Experts of a small language model.
Experts: 24 experts in each of 7 layers, 512 GELU neurons an expert, 1 pick a token, a sigmoid router, a shared expert of 640 neurons.
Training: a variant of Adam for the experts, 549M tokens.
Below are experts of layer 2 (counted from 0) of a mixture-of-experts language model. Rows are named router (the router's row for the expert), down (a neuron's output weights, with its number) and show model dimensions 384-447. Each number is 128 + 24 x the weight over its row's rms, rounded and kept within 0 to 255. Numbers have three digits each.
Before each expert's rows: "comes before" lists some tokens at least twice as common just after its tokens as in all text. This comes from a sample of Wikipedia text that the model never trained on. Tokens count by the router's weight.

# expert 3
comes before: "1", "2", "0", "3", "4", "6"
router:137125123134145145166134125130118127151100098064138138139171149106118142141039139093136173108169092147097139133125145116107137155119129110175190153123162142103142166163081133107124104174120151
down0:132128128167138130146156176133109153137120097084143202145145150172149151126139097112126131128142127123119126091121130160165092104093154110132161110100122163120129103117157132141128142141143138
down1:180152135141169119131087122166163122138123122183118120089110114105147115157142127128066111156095142124135110126159113110105150130142086145077107108107086109148102128124171121108156145100130123
down2:129134117085148085112114142117071170112114150118135107119140135129155136114157107173106115133105201141121159132103146115098138125087120183106083112152111102119088175117068128100138180119133108
down3:103164118127136113120174046111168163073141149169120133128138125127111114125108102166116100131127139103140093088153136137123126138188142080099126173135160122145122135146135134157138158135099096
down4:119105122159140141118108172146112143168148129152167053136130169103114139132117166075155166102099116072169134163111101093132113138136090095143131132129121119113122136132111134130158135133194128
down5:155104152107126171088101148175146165140078152121083114113104168133138139159124164110112136117118141137111157125158127135108170129107112124148165153101105118128140128097123156115145122092097125
down6:140110143128143142129113154151173123115143132154132171149105116175145099189171133089104120160102169135148054120115135132129154124134119145136121115111117122145122147149154127111168168056086117
down7:144146166141087123121092124120111119117156153122098123178133159127128143103108114109131091133125154129127137106137105133154080115104103181172123092135158116142122106122156141147112129107120127
down8:136180145117139109130158136165103114114080113142131084102151161148153150139167079122111126143123158174132133144098136110137131110125173199123116126117082128080129148128084170106102133103116108
down9:141108127079139119135112148189100119110113098125171151163136107184150125152124111155108145094124148127142099141111153113113132103150117117153131116115127149108126079110154118120171087106177106
down10:128129130129094121146124162098149119072143106131127119096144160134170080122125180135106110106149114118127141092169167133154095108145147142147133133195130143084116204165146097109150151146122096
down11:108124097133099102148134147072148103095185121122142108099148171145145121121085154132120115126098126162113138102132139122149122120100119115127129128139090138056146170146122088114122205123120116
down12:150119138143113111114109120152167127150134128167132138077095101102142079136167110091075112150114163150136099143162113106102118157135111146130127123111098104176116137106155145126174161102136126
down13:144174103180093104114125146103132125156146136132117144115165157127119135139119108135131120156107157129131117095112139134158092116137144147133122133154159112088098160119117119144106171102101127
down14:149141125187105117123110152141128168172115135131119150138063183101128106147125136116126163126134064121158174098144145147138146137132142184095147158147151154145171096082121175091131101164094152
down15:124075119130123134144108138153111135079109157109115163130096164118155164099098101141127139104147118158119128094111095189156148148098125139161137106123106114120109128115092099149119109127104144
down16:150167140095143135159109132114110127043148106163104148119116139137149113130075169110126131091118100187110109133147110124079113128161157111128104129151094138093152163161123108089106099142133150
down17:136123120133097108094126156143120151129149178134096108172126133140137114145118115103157145141128098173138076135102113141145111150140113147147097098107124148159159124140124113126136166147143121
down18:188118172121153126154102138096093136130130165096109162133129136130146137119112133136167149112157084149116147128136155153111098120127167098123150130140109112118135140185101113106102098186083134
down19:116139136142096133100126154139120092141102128112132175118153151137114133059099139123114101144112123130155143154120113160095095111160180136134119127153115147102126142151134080086096113171074157
down20:157103110160142142127098136140134090179083119108171095190183110152142147119151110133124154149148121108170104101139158124143130137097138123120156104136137113070123162136097082103129115149168092
down21:116112149118116126154125143165126142165135140157103146103139101129133146098097137106100115051172148098069172163117079149130061106124180142143139149117114117116137100138102111109114146111141153
down22:123073134127141137064135158141065134163130137158104106167153145127155142100136158133152142134141133117119154135103120105130092149137127140141124085133137167150145156147112121100101103114143157
down23:155137066155133118154088141145154140143133144144085143126116120130126106117136130121147140181129130158133089109154181130120149124120150162140131114169159170128121151120132143137122141062158086
down24:114121120139111110120126120103112129105131132163084129099108174085121085063153147119128161095139126130145150076153102134125111102145100156163151104103160116144119100154104080126101099111159136
down25:157128129150144095075110146123120168170122138115117146130113123088128190108124101154117154112148118129147146142089151079145126192127137102121154131130134123129171120078112113107128117168131146
down26:104123150124164140148120168161133140121101148140113114074112109106124091177138088130122128140130104135130124165122097107090121145120153091121115108136100100113111110105101178127168089111194086
down27:160139145145123136142164163152137099137137108159108091131137133112127089139137130127135149115130104139176123148145158146099149145097167084134201121170153100117129132128127146136126078127163116
down28:098127130111120114117116132141147110130111089143133107089127114087162141149137121152075152119141122129107100120174148101082128103163122143094142097123092135113118162138131173141162092141111125
down29:134190096143145105129140094088163139116156131144130138113174125162080133144123134123119091132111157142143099112138123139121112107134144108145140178124170134098133131118157163179137142088089121
down30:133141148153086107156141141126155068124151120180112107102131148139116127139166102111163102126081145138152134102144084092128149109155157179142132083106140124136109113144141132129086112142137114
down31:150145144147151077118115111116087121135112124110113159163073149148101121147113154148133153111134112154132115102109071121137107126116146114106138098116108109101145132116103097120131117120110151
down32:104149127115084109165099148098064095164087161138129147111098134146105173115126126166113110116141130152124137121097116197146162153121161127119077144130143125125147118149124127147051128132078140
down33:098135123119134152138124143115139104080122152144163105128162156124178116124121153073085174086136119125122126115113118101095126141088144096160137137105082114111144175140146089106151115144101154
down34:104155091115147125094126179141128137118127137182092110146119114132082126123090124143150104101109077134170105163096144101101174141151131064140112143117175117139094054118136108141136125158142108
down35:152136145144105115148091135161119119164140137080111119074104102160140139097103121132106131142171133121124119120125094136109129114090145113154133130111173103096105116100129152139129148160152119
down36:144109155100135146111150102135149169143140108121154130125182148157149086110125141065173147147134132106093189111126100155107084156081111072138165103127106151090136101137155106144137117150115159
down37:130118098130110138138157137129100116155110134102113098140103141124145144082129153140135159158144120134103128073161129125163106141131149148142087133126146112112159150155101128134075159145108125
down38:168167122130150098121138112087183131116150131174143141145175101159081147131110136127137116102144146132140119119147139070131100123143146104156149158170174164105149115110136143152154113089105088
down39:124099126122108123143157125107108125148118138096102135170107123129164175117100127125126119150120092134118109112126128137150132178108127151125136117113141134114158148141085140148095122177134137
down40:131147155180137130124105093125112117141114082128124130100145155099131131192131082101109145143120121122154102148149128135130178127161100105151082078148114135111092108142123141162131098117139108
down41:155151120137120120155159091136137133097110146123112145144160156166132159103095127107124099052154128157131131112101112161158082121148148117116124179100136175113164177162121109141079123117084146
down42:174144098104129150158122156141088138098128157106150107150082137139143130137135127125142127122123125097141140132123153135157153141086126100105122130114137130091117106116096126122102150122108102
down43:100149108093161100089161132134108160098118136136146126135107133134142122153161114147082104127144161129123172135124124098127164102125122140087093128146090132097124185104101106120111142132107093
down44:141070139116129121120137170131070132151114149134130100157138147139154153104092105144135147129155104114104125135112133103181131149097128142145120119161104129111138182119079146108126090173140121
down45:121122098146137095094106149161111171133129131123098093132095102128127141130152124160131118120131121115146163160108135079170119184125089130116142125153113131127136102110110155129125107145140108
down46:145120131145108119129172146120109110158154103084121132131146191141162124075116124133099124129123107145137135136131165172130094130102166127142166160103118083068124161118103082121092172153109163
down47:122097117135124116138130116130112154111109148133088118161109117130120174114116114142107153148123131100122116137137109168136109165110123160141111143152106142150142108140054131149097091172130126
down48:110170158113136130148123133129120162173113121090134097126119137132103128120132168129133160110122125145114117129107081120097169108158125159119095145137132075139148097117099141128108131107148126
down49:172134129168091120140108126125139132151136135093104109207122138144146126103114095154149119119144105124155154093106093159153107111130116093089131137121134143094096127159122120140119171100123144
down50:191122186166137134127122109189115140162098140136100136118146155123139198174163166107116150140121130140123156168072110126119151134140105102149156135135124096137121089084190129141134124139101127
down51:135108166166123151149160179156131147163143126077167120147127117127116152141112100127148157138140119101138119108175114121169108141117135102165133147170121122123143157123104130156106143161148120
down52:155138157094139113188132141129134126083117120157107123105145165132126122113114129145135133078124084166162132122124149181106065106193157119108145161138093143105147137177160126103079071163104162
down53:185147123107107120120132145117109157151130120155123132117090111155142103150102134131136117138105129148106092108104103105119157101164117216107134131140112142154100129136107126086118145081098113
down54:098130124107115164152122111105129109115128125140178128149153161140150114152171147099109170108118124100118112117144100126126146140102137108158102155096107100136114159129175114106153128144133146
down55:172116136151131118119099145132156093130121141175120122093096104144138107130172131146090100150089144104124119113136115126103135121137103190112129110129108120162132147126199155145143139083120124
down56:080140089130103144116103141144140128110143099124159114139145101157131065147128102131103093139125166137137171130170109105080108120136121139146124142143121127131158128112164110136119112127144140
down57:178139134129121116102097152111171130140120127198153130119084072119159120149162111107107074155109139132117114126171151126112157156145095152090102118137077108128118129109171138090162116078139119
down58:128174145092104162137161139106156106090119144126166148111136130090136102111147169117133119118128147093119097108141116160130135117163125125152138138144156135140131121184132103116148118138113137
down59:168126186132129138154099120145137166133141150116109153145114114153155110144123114107153115109148127142118185112151091143127126148091118136115129112123082116130188141149135145156095111171137179
down60:193154094138159106147123098103154150143102109164140121108170145153092131157100132154153108099127147102115088131130128127145112118113131106135175186131166134096123113121139167157132114113143137
down61:191191134157119109156118166126128129142148087183127145103127141137104141124175113094123115149109157139173123090161157139093119144159097103121118140105140121080179118120198129137085139101152113
down62:150137143132107118145122088147122102141129115085118131121114146093115153196142096104146151159148140117118123140138132115166148106155148128128137109116097146100129150124136182104106134135097100
down63:083070153169129115064113127133120162135122126119111151135148174086136184110112099159140127170122106120119147147100142130123160125123149123111150111139159070166162087080095126155114091128100147
down64:147105150140138138125103138114167139158109124117126167107153157135118141143143124153166072121107175134135140120153125119108113159133153127096161150141112137158125088134154152114104110151178085
down65:140137120148100137139154130118144117127174130136141083115137133111114100078101155131115099148140110092123130107181156089151065091147110133138117129188169129122098160144163130073120173132112097
down66:124161133101152153172159106134114120113138133107144114103132149152077133134085093127115163140103132146080098125095155070189127116119148163161106146112136133118113075121091175165137153161139089

# expert 8
comes before: "–", ")", ".", " |", ", ", ", the"
router:121153137163132184135130137133143119169107092111147128125144131168132103105097109147146125120109111128096108105129142111125179192155125143121142138145157100126105123166125114133148110126133143
down0:099128118077157138114160135101100071123136149126115103113137110137096084113136130100131183101140082172149135100128106136154118084107129118096117136083169135101137113142170133118125091157190107
down1:145107142119120132120072105120081119112136144134133139178141132146151106141117114141093139135149117129104136136113085168143136123111166183151108116180129136101073118119171147114135119089149154
down2:088076157148152112115128134160167164095143088149136120132110121116133108146106142123105122129138134153114162152131135141151119110131103104098171109120105155147129156134144149133123137090146093
down3:111156168132109121097159113157147128134125163168111112137145139157140083086164155099126158133128105166052125122125104168136111129114080125100135104165154148127110156149145171150128073128104120
down4:152142173123130135073151139141144152091139100166133118171126146134112144115141131137113145128119122132115116100130109168117121115125090117126158104131132127109082168157154167130128070097069108
down5:142168119138107134117125071127135158134103126171119156101129129153135105125114101150158127150113118127123137127112098112126145162115099177125096113153117136109095141096150154126111137116080099
down6:135120101145107181099109166108086140105106150110107132156110135108172154152146082169117145124109154169104112094143109172129115132113123159189119119158109156128129139108123153092109106118154123
down7:166119081140118152117077157126141104127175116173128121148085087136122148149101103156131134077133151109142125147105121099129138112137110094079126119160080138102122162109094145138114104118123155
down8:117112050142103148111143113156136140150115145123133117146097131125104153121119125149126127108117119148150096123160158102148105123126110201095155128156127147170097134146145153151168114147164090
down9:154104104121111127125096126118074107174128122131159089152148131126148111129128130110117120146115150114147136118128112134106099094060149111130124168084153121106125100127109128155163112139093190
down10:112143081108114114119124168138122150155093157130128145123142176066082140117137179109178160115064162100160126108149124121096115107123142082130156137142134102121155158130083127149114142118136157
down11:155169120142142164160134119153151143112089094127119140081128130169099128127103148130124099125118148145153123118179117162117137116104162106138141149150126104112145111120122081109113127103094143
down12:131153136084139124136122119144118107102099106089165114159105137158136127134153114098149109152152133148113127116111115143093120121123103176115062091114133116086118122122135094101123111142172152
down13:152103188093126111128111146128126090104128128153113125130133132148153113147135129112149091132180137136179107110149138139118118140092153117113144137127126120119101143125140071125139114142105146
down14:144102124090122075157111128100086100106146117106144119107102132137187110150121126159145138151134120102114079141107155145121148150103130131099090126100140112123110114168143135157111186129089130
down15:099151088109129129106162146135131134148144111100135154147150104153084107097092157086145147095131101144168100118114092125093194084190077129093131145137163159136115121118174129138115138140133098
down16:129108111113130099118119097107106117115146123126145155111145137101162135121116099153134122150116122096165135161112106169124092111106092138108117100100150126125115111134112141131121147155113139
down17:133124112096148127118160121142107130150122101106131172117167155165138093133051127104142144100132150117123124171068123101103155160122138105112168100134184110146123131132157113118113155123099122
down18:149115135122140142116161115109140133158090117100107110086186135190135142130140141108129148102098124121147156116071124146122126098135098098097101132134113112108150115106114123130129153211121159
down19:133136106130124127113161104138108149165114156095126146121165091126125108138143081179146155105107138141131132128107131074134143127110131172147136112162099140083152125087139154102108109148128139
down20:124152102125106156103123159116109141132059172171108159110120125062096153110143126128169137133105124074105149136133079116150111075150136150147136119114141133099144123137110148144133126118119103
down21:131091129150110135114109131108130134142103104113161099101135118109113106120107156137134132113149104143147104106105157202115149160122088103073155125115116160130109129127091121161158153145137179
down22:169099168103126101142124135125111136118127142177114101135120111127114088105116112133118130132175147110164132094153157114109071108116107115110155119180116130109136094132110095114165114127084113
down23:116131122119123137113148128107133119132115125132127159131156133129165082136094104131113132164120155184088146190114101163115210104169118125091149108110091101116139134080115099130115145112118123
down24:104124128151139125120125070132162136139115107136156129148135161099107105140116154157156142118143143156128120081170163123115123113126145129077164127142143098132105139152134102113136152168107126
down25:120164138105124175109096093091124134099155096121143133110138124134123124158155123091108167095103112127162141116141116090117120077130106076156144150122153113118106139136152149137104110129155100
down26:149124089091120142111132135111128110123104153164136107141097131139146141101124128135166128146143141119106161142162129154134163110139094177116097167136150070115126136141141084129110109102125131
down27:145124082130153168110100158101103121119101123098129130121105122102186117131133095136134144137152131191119144081165136162138165142114110154125166092144126147151112152112100153111150110124131133
down28:129172160158126095156140104144110140092107142150156089146127167103127147128113146100109150094147153151068107122137102176144113137088108100120137107110138105117113171145117180150133101104085127
down29:153144116172101134109134075087172136057129079123153187139153098137186145140118090144107111143108142138144133110114090110121163136141123128089119143163120140094150124091147132120110125114088131
down30:127152092134148102148133146100147168161141121109150135133165093128079124110120136113157103152143125127103164174120130115155123135136145107116131132108120125137175122117100129166162122166137139
down31:112115118126158096168156101158094123102069145109161098128154158087116122126098122179139134095124165124136128143116136100164120163102171140134121121110164103107134137151120128115132131098109140
down32:144127135086154094118168139122113103102134140154114137090125134124173124094153112139122185119177056094167134158145124164159139073144106104145147138128133128127104143127185131091119122104134131
down33:082100087133062182129123149123132126186095092134155128122124105155156125182132081178121145124130140137134121099132158123146162155116145127145143107137142137143131113150175146120076140099115129
down34:132106171098153106149145151136130120129118174092134140119124134088115110162130151131113126162101134116120154168147150123142126127154139133167153129214098119145131127106119173127144139110134137
down35:133167153118095138122162096139153158143120126124145138086126186177116184150097151139149129108113191118112169110109121109146175098154147139131141081142102117099152125130106093082118127162147148
down36:089124147133106136129114087101108105159086152090144143153100151099127114149130134101106121127111113133164127118122111074123106164141154141136155160192165160099158048122094131141133144141124135
down37:144083120082130162121138130166099091148159116115122106123132129125121139147148146121134116116105094116127123105090161136110130139093134144200104173126163103098084139146151107129152115138122176
down38:131144114101082091132096132159129134120111131136151145100140119143150105130109118100151084162170095114090143101131125146103102121105136121119142134161150117170095157137136161157134151135105128
down39:165108131143143141178173187177123148146079160125084106125134130112141108092126112179094171159168135110135142093097130174158120135125118117154123107103108107096128138117145126152141127118128163
down40:133122149142116182124143141129131111116159103159125146125158124117078114152109124143171125136098154143108096115125148087152140150121113152157200116123135155068086118173117088125123106149108163
down41:151152127171148140099141111126158152126127113159124148138090132132143139126144125158160077123101152099134149073148136135173118167111104157111127158131140079134096114142147092103108142095129122
down42:130107145115125062144086107104116155068167143128120102104100125078128109153135133105156135118113115116130164164119150145135117124118127111071146108102130165163134103142129126121132191110116101
down43:149145162128144114078192102126121108126152156124148152092178143155115126114126128140144115102117100139110167106126155096131160099118106123142131176170164076139136126153082108071094133163124135
down44:154132155095135137127133155111108123117120126141126103128113133131101126126075165082186108140118124126112117147101069130125127113095128146127123081119136097105169100121135088110129108135130127
down45:164160145114117168114118166169116093157111133151129112176089150104134078111122185103126133124160097145150084118118124142125120115111162133090125103126173137093124131119149118137117160095148130
down46:135177096130094159117102113114141098181120178126156119123164147117127107104140158122146094132106112138112149109124138103143116105158083148151108138152139119163137161133104165111127085114177119
down47:101069176109142127167152163155133139151155140126088085162152123115095102168089176145105135173133119141086122130169130173106138146158120105112142091130101158134137140121155170093162136134140133
down48:106137096135137099100147150113122105102163124133114137113091157096077114142130101137152125145165159166171103135147134120153153121097139126060140093141126118089139150109167108071132140141172099
down49:162166113150135158147091139096102136138104109122137174146117103132164089131177126113119157146146139151105093118151083164104177148157088184122132102119134138140128147098131142163149140125101121
down50:135156135150129143158163083111110146147126135095137141120104087116132078102116149116121145110137119137143094130122106150107134164134154121114146184158155113153127078153119124126131174145095081
down51:123129106099106142130145160126101129175125135119135107150140133160132150110126073162141119130143134117143127127114138144125131128127152129155074112139138131117147147074179133118132115160140103
down52:181127088117102119121128135148104154138143137110106101114173103151149108106141091115150150136137119134146122102119160114135122080126138141147132115146100161091120129108126107143131175133115113
down53:143118158126080146097110148189102114121138096169148136163128088150096118128126143105186117136119128130077066111154098136100161144129142179156136128124146124120103083145150102117139182134069107
down54:099149104149092145129107111111137144158148106114193149130160136112094106106136126139149083163107136119117126122131103162119098129125123166136130144112172145163112106154088109138133139157106156
down55:086099167083122141177135137155132136139119124145109165147088115116114121138141107146118122151131132106132121129154143119114095125152162125139120113145107094115192110104106140145107113150186117
down56:158104206082150116144103142086141114130151138168116128116132109131133091097130137111125138110179113149139092124158125130091111133100147099089119128123110121130113125139135087118145124138122125
down57:117099112140146084165155104119110125106140151127113139106129118087149124127096142115104167096162169128124093150120151118127138163124148121124144147123109158145117107150107160107139184084091101
down58:118114102122128135110127177155109132193124119085115101132121177107131122134130149137162145165146098116139115135139102148138104125115103119114121099134076121113112141099139152148110139155159120
down59:107161081130120135139105114117125127107105080092155091124138081153140121087166105138136149137153121150168140153124147160145130129132124147118091134121139112129136133135122196138137110146181094
down60:157129141100112139105128075086142121158119149142139139108126147142105143101092128146172162121138177116127074115156078129155098118140124152144121136147129094117110134125097123134175148129110144
down61:112132119128133113132104141146130123129111151159142116127098105126139155087189117194153097169107130101139113121141135170157115138096114133129102157128139116147081095147123118132149115128114110
down62:105140131112119118128119121171090132115097139129092137150123127091150140112096131143116143075126107123124108101117099126114101104133160131127115114136107152086112140128095163074128120116137120
down63:132091112159129080106133081155118138124128128132155136137098155099142105125142097199169119158141152143143150146140104118166076176085109126117129136124095128063154141115076107105132141167085128
down64:176126155107101143089160098116122111115149126102082153150127165161094186105082107109111108121121155088130123097115115174145108084116137148107120143108122109104140142119099114121118106106103133
down65:119119121117114174160087124100114139100137092193183160186139123116130118147109107118122132108133105159120106172149123144105124134128153141133133130099141109135136145157136097108101126131120126
down66:154130132127127090091116119095103153093122089145168089121149075142143121124089120116120117128160126132130160111125070137113155110075185117080152123117115124147181151151115100100177143141150146

# expert 11
comes before: " of", " of the", ".", " was", " and", " to"
router:100099140183159179125141138148168137139141131160146127129163130117132147126123150132121149120112130114145129204109122117105090129155139112160140101150132152117133134142096093137131097081148132
down0:144158135130126147128093158096138117139113169111129138152153144163126154107161104089135142091147097130108139154124187169116102079112102120105126138115135128137116114161121090156153115138089150
down1:080146133131108135130116119104146141090148122137118153144105084103119141143124151083161132174099137115148120120136130138130165125175119125145126122093108145143135148153166174140131140095105134
down2:139126131125125116112110178133126106108155191116101089115141103122109165148104145089131092104116101089131172131103105126081105100136117127130136129144118141141107134159134125108103109114111182
down3:116072143110116110109095157088125147080119153138114142123113143106160151139130134118127119117131110103126106125169088120151135133152100133124081136102122148124088109171133100125140159120087159
down4:122122122073101141110145123124149141142120155102108133109158121117111131136158120138103103117124067125106140114144160137123162092111095161186121115136130152110123098122105119105122101138125120
down5:098164192123128125106112136172116127089127116141142094139110121100167126110108116150152133096163090088113133098162157134133142135144153115088145146149107134160104133144157139137128147109110117
down6:109139158144157116136126120109142183079105167139144160106115127079127115112160108077110140132130159142124068145092124116092138124116140171141124132110124097150111134177082117109131132150152129
down7:103164140151152141123132131135148129131140136137139166119157096143132118111111145137064130169146140129110154122160107146092169099107107103111098136140118115100132134089116137127118096172147099
down8:113153141167141127145118135114159175143136080142100146158145136131112122051122138109127133147111100158117134166109093107125115091128118127148111155087124130138095089148143099087087151178102132
down9:142166128118169120136126113146114117152147123104119104098137137113143088160148134133152151134146096078093118150105158152128174151168134098154158161108102085127127145173121162149110102131092148
down10:115145138111115099147151135142131171168105129134130082118100127127181116152074116107159124140140124151119163133157179135119129094122096095128150160139103141152113141122165182159123134116129104
down11:111103156154107159116129096138117151082136092135073143148081126138124117109110130162154135186104101143127120133142141136127149125106139097140121084119096142141159099151107152144133131106138102
down12:132164097133096103111124153136099132149130100126093123102137131148168113131155108099173119153119166129122160105110106115129106127125121092091163129154078137170102186113166142118139154135148112
down13:150126102107107117144103122097137093135121104139140119168119123104149176124150122103151160115109129127112168122098121140121139148141173124107109163120152130102140122140136106137090170127133149
down14:128108131110115121098120099112152121142119113149134152116098121120087114103122128147113128115143108145105127120112094093094145131143114148141119116159116126128114104126149076151181165121114144
down15:107076124144146148156162131123107110122155086114144123191121160152122120145158126129101127138123137088148160108122112128143118092133118089085127177125108157139123114144114084124104132116152119
down16:124096118139138119132168061132120093157138127140143129139113081099126140154123127122140145119140156105136108175120152147151109138118129120111137124121164156125096134127139170128089149168146108
down17:128135130116114118167152078159120098145117134133148153096126097093112131096117106111136110131109130156107128134203117116173143102105115069148156131135133086140091133146131132112109112153151108
down18:157092110117135151109111135127134146145133118165098116121136160149152104133121103130112128102107097158108214037127103096166120125098107122116130146126101141142129115107132126132113134151134124
down19:137128114125148164127121164122108145146098132177142084158113119133135093118113090133143164134166139145114127144094125104155104139127125114137102132113174118081108100101149123149144100118136140
down20:121133124104169130098117113155136098059096137120114128070152140119114182107150163118097139086129146116100091163135125144077115106125121084154104107138130173119060142088149136135137107118102140
down21:143118129133142110128125126088119142139139143133139131113128112110141139136148138177099115121157178104178161097130142093158118134149124105131140117119121116154073133132135088122095149095118126
down22:156137119086146144116081146114137118087076114148108143130139157148122143144090119096152122080128124115162169140113132136117129115105175126100124137134135136100176100127108134125126165130126150
down23:106085112145143164108116121132139146140076133152117120163162117136151159112136111156108154121128153125129142136137107139116136114087177112125112130118151129115101110116172104101131101112137141
down24:138124120133160125087155140107125103130153151111093088127133098085125127174071124096133126091106075111122144133124164115155102132093124105104146153151135112172130116122125149106169113135129134
down25:170123180168116201109144073134144104150129103149117153134153135122119102137148149090097174132125134142137117114168142129164148131105083120142111145146159144116094107114121188125105124138158108
down26:133161140120127105106093163118102126103173166123156159160095118127155125130176095134114125086143126103144106176092137163161091125114099150169149125130134112138113147068129102102144122110112143
down27:127129124140160113127131137141112151125122142143132116073160178125126136120129149112146105138132140109108099093094119131106153117114110132187087145135123105100132108106103113116132104126148137
down28:161125131119149174162111135136102082065127119112175133117130194101124146141087127110123132122140139104129129123138155127134133113139136121157096119147152124141140136091131141087127137127108147
down29:127109128154145099164173112119111138159132136127180110091117128160088151120137120160153089117122153139144143138116110124180131136090128115116091138103185099130129119119175158111118125129125147
down30:123121098176090117107177149151147124115120134147132133150102136112149097144176127120132102121114139094167125139111120113146108116167128092129132127153154083154098114103168148139154139149091117
down31:134140159149122163126167128160181143129142118123136139153151125114162069143132144182136137120109148124165133092125141156158064118140130078162172147094128114094161145098162132091137124100105126
down32:129096134136127139145174117128122157111082101131099150114112132141136109107159156137124104133087160128131139141219075095185144100138159083126107135088086133115109111161154118073086095122065141
down33:140116124142117077157144171162172129067117084142135125112135107112135148136129102107146107134163152132094153099164099139105139131107145126121131134128116133126147130097104098131132163123102104
down34:117122123109088138137123154150134130156104133110071146115144126143104133114123108144097156149102114138115128098134109091100136149119112135108098140155109155094153114114151132118103100094120146
down35:127121127101097143119137150125152139130082098154122107117165128074123116139129120141104138116169112134121118096076090134156109130132108088154126144123122136132155136145121123126152123116101119
down36:108067128102161146132117135094133130123124144165152101152119165136142123170166166110098134102142122141122123120131143137150112063139130148130150144118143137126140113114114105113093120160095147
down37:135124108134108100149184140150096119114119163113107153109106136083183134103127158092141115136183115121128110098157147161172120138101144111127145150173137126168129131126131151135120135129170116
down38:151134154136111144138158110132117142140116140140113100095153157127115159122120173094090113085144107143120134141126129107100112149125185149181145134136150143074141141087130169159113088169147156
down39:135118173134173143109132110116120128127123133120103080104108138127165161135124120076098138116152087111101140100128151097121145136058127131130121150115154141104160150122104157093124089106137124
down40:156134173126128160100108113163093125174122125099165115128133152123108172101114125148092099152121128112105138098075114110152131104136131164173097173100112147111143131145111113131130135133115138
down41:102088110133108106125146164088110178183128142142088074179103097166126126106128125121158090146132125136145165167125139105098098134133132100103148113103134133153128109136153094153127113127158161
down42:133150125136130116158150128120139118149111156093136121150090167119124130137162129095170111128143106143142084093131130105139155131139086168105140170147163125147129137155081113121122142125091120
down43:112149133122126159115100134150117172095136161131145112151135153067141123194141113162147106121149180120121139096131155112175106122113097129064191137142135139135103160096118167117130129121144088
down44:143077143170138166113182158123172085093113144123093137125101108111111073125125123149134145141153171122171103114101135090152134153148118117145149102144128146121128145108155132121157120101107131
down45:124148157165163189118148078162114096131110131134123158154124148136165131144153136100096145137129129129163124132095094113165131129123089141101144119139147179104113188100171141146094132122075157
down46:138121132162121165157152166166140114114140078147125135128117133103173127121131075141127121140144139142165153101137123122132068118127126064121123122127105155125120131072190103100110140144130138
down47:139148185107154120115176133144151116129136123112130122117096129123120137168119125115106119102140116130163115095163145131115146100102131129164179124116129120086160085103126159111147118096096139
down48:172150134133126101085161146103095118103096118105140110111091121145122151108127102102156124070082111122108119147091123129102137154125124100139100129105149100116145111096132123136100116136150150
down49:122126146117103130104086142137162112114170152139132123131134140090128156151150086098150132155148164064120148140135149152104146125123137113099140102094088158134150094105114103131086143173136113
down50:085091130147130143093127152154140086119049160128137134111175108151115132112134135129082106149132107108128139105127106110089090109149119137132100120125138133098072088147137108110116107138072140
down51:111138164125179164115146112173131100129138146140095168164128144115171145140102141157116170106132113120137147152113100122137150091147119171129157126107085158097119139091143137105136118122138101
down52:079161128163144112173110120106143132141134105087162128100110121071137133173160121116138098117153139108113158146132145102139129134146100137120149126146172066116125123169108152128156113123122144
down53:131101141115151140131118133091142129113096131170134147161093106131116118137146116145131130145119155148155072166169116130154114129056097179093125109109147134114161111110167122105107137094111132
down54:131072087141157121166121146110106100105112096123162144125169116100115138133159133135116139130134128124153122132152075155127129107177190076128141092140138099114111078120141128159139156109118115
down55:132129101125112150125150125107129109130110089109139139149143153119154111130148094082154132148142145152125146141134133128149099115113091147145124150109187137123131108157102121113166136131099147
down56:155193153148082102156155143130134166140150135125135135144135177097113136164131108112126138083119103114089087101136156151141109084117131138144141135082123121138155137133140150122082129099168100
down57:156132129111146153158137126168103129108132095112128129104111109158149146139122150110146143114162157152160136081118125094134102106146107119097137116135148129133147155111133127152138151147113153
down58:089085149125101086103130178133106139143138142118098124158108162083137141122126088146113116157159151114135145164182132141125155115118104199128139110118136123194100096140156082090096169136149110
down59:109140120136109160149138139084162119117131132095107129114065117117119155123129109106115157126137134127148127155134149175135096125096118202133142081142151127123201139151137132121123157145142128
down60:108107185139074126120090138103144153111087124125147154107160155108116107136177147114098140146104159145088107155121081141098103171131120164138104127117133126135139096088124095132161126067160141
down61:126133122127190145132143082131113083134179132159121154105114133132130126141118116050131142141118142152128118128134121067147109162124142158092132064119175177154110167130148116121106119089132141
down62:113140153093125102103106132154147129099112153172094101106111124120124147170132123091149080096114119098125137155124166154114085120079122107105161131142101158109112122146141160128167118125096128
down63:133109135088159095127115086134111148108131132115105117131140099145126140097132142122153096091140175118107114121207103153114106112067159049116129191083154108116156147112120116099135153113151150
down64:110167140154100188123150116108083105141117146094153155067157141134100146165133126087135139149114098124150096112140106132146169106147124150120115178106126122119148124139145162176130128139126124
down65:144109162128140152144079134170104130123117104118128161125153133109100136102089106113100144157158121092116074126112123124144124108150129114158073116118077127082128121123111116173150122150140086
down66:154129116129131075149096156125113160102161176169109077126095127136144120067139124135122138153157135150076108094141070135098115116142124120139150153115121116092147101121102125154133130094115113